{"d_model": 256, "groups_per_token": 2, "lr_router": 0.000979, "norm": "rmsnorm", "attn_scale": 0.125, "parallel_block": false, "init_std_qkv": 0.0349, "beta2": 0.99, "warmup_steps": 202, "batch_tokens": 65536, "steps": 4894}
Below are experts of layer 4 (counted from 0) of a mixture-of-experts language model. Rows are named router (the router's row for the expert), gate (a neuron's input weights, with its number), up (a neuron's input weights, with its number) and show model dimensions 0-255. Each number is 128 + 32 x the weight over its row's rms, rounded and kept within 0 to 255. Numbers have three digits each.
Before each expert's rows: "mostly gets" lists some tokens that are sent to it at least half of the time. This comes from a sample of Wikipedia text that the model never trained on.

# expert 16
mostly gets: " Henry", " Joseph", "bert", " Christian", "mond", "wood"
router:123125134128149112171232085118126120072130166121157153176100137144076181101152134126151162096101125140120084113107095157171110106158159147115130117161088136061088103096179170139088114155105107118138127083100167077108171138116122138101165166144130156051134179060140137109080094106079142152173138070124106147132160109118108125114140089100141072144171124142101125135156142111109135105182145114120066164119142123156193136135110047110142157171156139090132089142139082056111138080043193141107136134094142154160103134078121133149163063106128132087138170113097087117090054171126164142152117110113174181137153143122138086136118099150087173105089124189094136128171107137099133146050103106128154084076146149129128167132080146148165121169158191126077116084126153111170127061099152
gate0:146134165101117114168186183133123161126087145087100078149083087157095111119099148124088149107167156134227141148189147104104152102078190141072135125195133115145050187091170106127127116168161100020130123098113138130076080132103185136041120159082094146069140202165140095111159098117112144149159086092134123062146192156149136132207119118093166142135116085119101163121125113111127117109147127116091087130090098102109167167127116118103181167152143145159088103142151164120116125081172146124110107164148112155125076097129116097102120088135138140154110151152087082106118097126085085052124158120143067122124132147163146137132132179142078131124177174134127140137136117172142076088102140146145120110100122150159105143133135134094206130133097132111100092139125125064187098107158103
up0:118137141126088097115108128121121109098087132131152181154159110167192093139186163154156101160122107118108154102102099129118167166183101140120123090107077137123110090121137118137151138144153089162151102162138141106183172078139125155148145086209127080134133127106119096133084116139105090075142140178139141174096121165139102142158180121150098124153224157069142156115203131108142090171106156133197155133124127172134108083150171114154109135180155104129163085126112138108141080144112125086133125142169137123106202160096143112098102103113179126106110122123176137202128128144187202190163088134101183140134195169112081143130095101136173170092115133165100130094114111145135127091150127088169138120154112083099153166148015160203113140171156166102119123124119100076087149072080199
gate1:121079092183122183142120113149125132115057118088189128138194165167084070105100118142143150131094120120168093112192081170206080113128180175083130167122127171137113128094192157109180168156129091107138113114105080126139123161143162098184119074193175138112157121192162123101141100118191071126163095110180110155187083111072175120158163170135153109151147135115146114125140078121145090146106134116078156167187166139171131153105049121065122164159135151115080114106166151155152112097149093094146122129135141113125154116131134111094157176179130176172084126127145099142101050114058101175139167139111143134117108106152170161137132104128175156069094153079144111128114132122146127133159099084128138114079129119147122100171077171166177082152167146104083119116165123167126131134150132
up1:069158116117133114086134139072135093121161174143152126125068094099182152121182107102149123178181122124070134078133157123053112145124108140109099063157113126123137078148095131139169112150126138125083161109209170160078177050075081120089113209180079115100062109113146106145100108131114124091106137162113101109041130170156087174144085117183122177140124099074079140142124180158134178155149144128137092091145139114119157110139163096220139123142128133115121132137087110111081129110143187134090108146108125134147132152104123113125122077123111192076196148210126159081121176136186166109150115122095156105181146123119086138114145139115109086130156126174167132131145112113101105112120152090120128140155096132061126127086143106093166136138151147065085116162105058150121160100090145
gate2:160118118156151078096168093180148092176114140128135071176139103101131171139163050127127124112095071174120119129139209167158131154098161109137088131160097102204140114095151134161106156142130129160148191154074193131146109141070108166138144143074079176172176138032153108119150104140133189152115147071123149117116089123100137152102082163140161164166132036171154139128076124155137166125083083152147217114128166100121138121018129147157163132122123096144137126115115166127103104124083107153161135101123122136149053125119109175128110150104144143141150114098043075154150090168111177125194130106144070160126112131121075161180131100166090143082109151121141107166146092135115155129107158140118129130089130126155126114144125121112163146093112076153110090129111154059115134105150144
up2:188180140109094148164112162131106161055137123119068127112137073140070092183117147136103157110149127107117150171126108080115113127168157130135122118081141133131108162127138161137184118127128136119153123094148077115153164130129076046119107177190170185147076099170125090149056083099201114130107135183114163128151143124111117082127145095072075171113103126070066114089123144116125091130167157127116067069104090145124151113189125159099092163118166183126151133149096114101145139152175131089130102125072151086120179099147121084057148099162116123106126150211156129183120143128133126127109154136119144123118099099102125122143181182088144164152171123103123160123181133093149152130144083170212106144173183131066171151166152130138111118102205157130193146055134140147122131116147115

# expert 28
mostly gets: " later", " service", " film", " public", " exper", "volution"
router:140153158126165149108169138187171105077070125073119155123130130125109125131089168064145117128128118185060178123112139068115102143111134207100097119137080104149094154120152070126151137209079095196158157116142208164116173126097108153134108101141151145128148063130074118109093092083170194125140154161120094136080150125116159142104073102117119130106199081118164137164064174196177127116115123172105065171086111105128118132088105161111139114090169096095117145123102103158097160146156093118106061083138164126147103122130099086107113127115103074160098106157134123106092099122178109096179179110140151148089106128186131209089126106133139142108107134103123100142109113118176134097145088089096102142182137150136106171124136153177191081103114123174132140152087089090139156168091101
gate0:157102131161135151167131156155120097071131146138114157109095082095101154104102117107102167175089124153136124161065126122152109128109125142163153165084095163050173092125178086094193118126183136150152105102137182087143177077135176124178133176201155171149094097073152054134103127143137084169115163095110113078151156115132099108117079177164196146089135130152144097156083173061154112133072080150158074145182140094184108104113106180132157130095108116169142120124172105103127162105152117114104182093120110104152128168112155133134186119152114111141132092111139158190124112173071123127180169068087123164095059160130079154129138151143100108121066101146072095180145121138154207120141126099112145136118172109129136117106144066125159106113150162148080196135119131132140148087155120
up0:152137087063157051201112184159129129093151102141084155113172105189127116155160130087085178134098082157120087139125172107102090162103161133080119201152183113125173162132148153100083182114135092163146100129114160063179128155127105089128154124094082193093136135174142047159157175146106099160161151141123108120107112123156146113118150108088129154116134166091142158072143151176110184100158098130152148108176108105110124095120114137165132133150141167138079126123177100098104124159104155085150097129120111165142101156113130127122120113213111156110158166170123107130093120120084111140136073113102145076134155139040169129164144135120126147163083128094088173128106092111143161192074111120102135058186116126113096139129099086178153174096106185146090098126175146087165094161058154
gate1:118137148110167091106150110106097061123098125175099111085092159147059129141115079128119099189215109171100157112088111172139113141139120142086059148112148158105126085110139120107141137207059132130110159142116143115083100138116093116113091120130158126146153166140145160138166122074179161173111063163148146124105121115107095157180147140112120126088068122134118182101071127155081120122148027136087128134126103126117143100104048127113166089113149089175095099148124115150172138104153045088185134136106113136156125156111158145131150128167154125139105079120163152148179142143094116086130157218107107185099144117122138056130116174171134129104172110077113138126157124149132184153155138081096167170123100166062098124114135114109167119150098140143117099224164170058121145166131149
up1:138107116129152154127083156140133088129135112153161097117147121121087240103108083107132109173140119111158154144139133095113093204118117138133110168162120156095101175062158152134110167138109198094164092165108050126133111128187175110157128139127105142132122126107164135194169115144154078125105144133121125135179088090093139136160122146120167096097140110084086152139093135076099191110099084146118139078183135120117107105176101081163158078116130126082126127081004091142138199156132119211148160124067123137139125092083249153132123150181172172165144173125100072069108140134142136085145148133119136093156113166149132079102138138188162125111117112106129060153129147166154072090101100117132115161081114132126100152118150108171130125127084110118146099138129150148116109158093136
gate2:076156121164173083102118120071134139113077111129127069163100134081110086150148119128135052089109178169133129137106118169140123093154177163055036142158119159118121124128106120193153145162167075165140118119133083134108115148108084157135143088128160106116111072133151170138191143150140088092184076096130074112103132092084084146100170100129132172158148169140135143106112122124078126161181144116114139147157086145153110119147151152171125109141122085154113116141102133150058128138113140141158149120134089154137036074138146156124081123137157078131154156092128102088059156149115049162168150106124120130131106199214155108129134189136123145084085126166115161160114115157075114147110181184122127065164125105121109101137112122123112166179179129133168072135128116160179190133200120
up2:142122100176088122119086059106140091141122167123090127135135081117149177148154147218112093131108143172132133168093074132144082115125158109110099139128116144154116138116128160179150131148143100159082158133164141147131087115169108135143168129133146109135069124079081094052038108146119116130173061089078186108129164128126064093141087103123171153185156153130142170136136157068092174121157161136132133131146097135128117169133118133126102117102127082150103116076138099113104160114130133120194123107112124115083118138144118176068119125157162094163132155160065075129110113094071114131144099168162221105147154180173105112140161129111126149157076106176057171187097148091132109143130160186086158075154090070078137091129151147145108157170100136138143115102066090123102159161204177

# expert 5
mostly gets: " University", " club", " City", " team", " government", " million"
router:193166177125093126165156094164110103161155173095112172153085091140109182143102161192058108154143208147127154141141123153120128114125107128153141135070107085092107116163168139176143072090137108182133178166068193163126127124147115145123126170157160138126145126142145100119099096140095127053126047116140136145146130137107151178142167115165144113126131127108143116115149166064065098093129114078058097154100113141146129202143077117107137130134181130125096158143158094100081176150162086173037166172142173096216070062140097150082097130123111131092125102170148130144115093150094116113146146158194092170097124158124154126150153069160107133176122134104108103107100141160165106106136145080125200144161150090108124138110138110116129134145098071146084089134147159106178105113115156
gate0:101158096155143096146105115147179106162129175165138099108130143133094164107178136176131153144166145066090142140139166113123102096113093133152089154149073155126182157178135145133123147157151138176142148122119176156137184087076157145116171102137071145168155119125088130126069108097096115159151089135138138174120172183085103158159138166125063134107084123098108124121019102124093142121155126126156091100133051193124135160111139148089090172118139135144089086164053168157160120156118196128151109142193117105116093115147151134158138067157154056164113186160193173162113086107139124106147121102070147073145182152117173146106163114188097116194104136119125091090104178159155161140070134183115104080167165111149102120143126135136211112117154158170128093124129137136131100077128121
up0:196149152106126144159139127120133094134129167177105145105075054119115130178113104138096100136119106129084133073190113109120097144156123129174109032163169128189120123122117055108060126161103102174102141131121133087102118127128142154083066113127088136171123206113105154082123116140114105136085104096121039072156091098127155105125143143091081136099124118134133103148104088147104165121073013092142115161119093151171070141105151141134113146131138165159082106163045137233145142110162155096097141142125150132154172126138114157131117136162142127112147131097177134137171128096128169152149136173093130121170156083107158144114146083126108110117129123135140118142092189071102144163133109163138109067104115078146119136186092100107137102141046094126185141114125128149149061058122123
gate1:131109138176098093111194044107138104143070138132117112137150162083170226120145162120099117158116149143127068121198178179056156083087058140135133098113081153086160119187183203110152113116141175185146184115120160101128109098151157150136155140153143130148121129103141130146092097093149122161157121162125187144117104122117111139102113090132123074155117115201114130110070124105159108108166131133118140197146117119069164123127129163112180105154089153175127173157089119077187112160143137128185113142145105135186127126159132101063122143071164125122103108161137146121173139114119123096107075144150152134144126134118128149089125135131064117178175149055124147140147050121101121071223088147077134047174134101108131099154131119127113154132141141162171079141140120116140141134128093
up1:112098135106121154078164071104080153139128116125111088112132104040156134105137144133089058075152111115164104144121140127062141121151137137045140130088125094123119125122138166152120141134121221121107161157128162144110149077145147136162141102146100178168114106160091122115092125099082117142156164159145153128082156138106132145162081102127124113127100100155100160104168171073199098141113147136147109134107068123143101109148122167121137152088213133084138144154098119083139076099103138133129113159086173085157190156194098129116172123066084168158107123128147133095134104159106120067129061147102143098112098104118104109066167156084117102169090094092193201150076071081076159129147146113095220170078119077149105124215108113143142113092179115114154132156112097104108138114132129
gate2:074152142117114077150146154080081150179116111143149114099201138152147140150074081147129140127138152117097139129141120137156072086128157174118158123187087164132164107136149146171165093098110136107135120210094132133166094145120152127063075106210121178114098128127101191134108095189143163086131130115156094145138079092115052130126069111032098080128122091127127126110104101128106167119143098121180144096118111115173118142072128135107084129130130077115139146095085126188146106142132100138102138135134187095145107177110133116099177056083188116173130148161167123137108102105108200126075074109162145062089150122147137145068046126115143125109114174148116092158120171079092177127189150106117117101162130128129126090132092114158135123108130183115124153132075117122127172128114220
up2:094121196153125121134128099103086134168120089091112121073209106193154108135096119125089137068178119111122103144117123161154062107116186193143130150180110157125116118152117126189211144096141126135116105196096128099166087123076157120122103123167132159129132164173089174114149127146118160096086146110137052165118113112125065145145053111061129134085091112109076103175091139105093149162100124122149138091118130104162109122100099122104080144160143084100134171091077118152109115125170047097121148139160174101141110200115160107128170072085185125183077148117159086122099081123099153177087092144164158069108154137126150163092081134127106117113085184163131112156151167057129162152122161107139155099126158137130139107150059121163132119114136150107103118150096153096080146122155189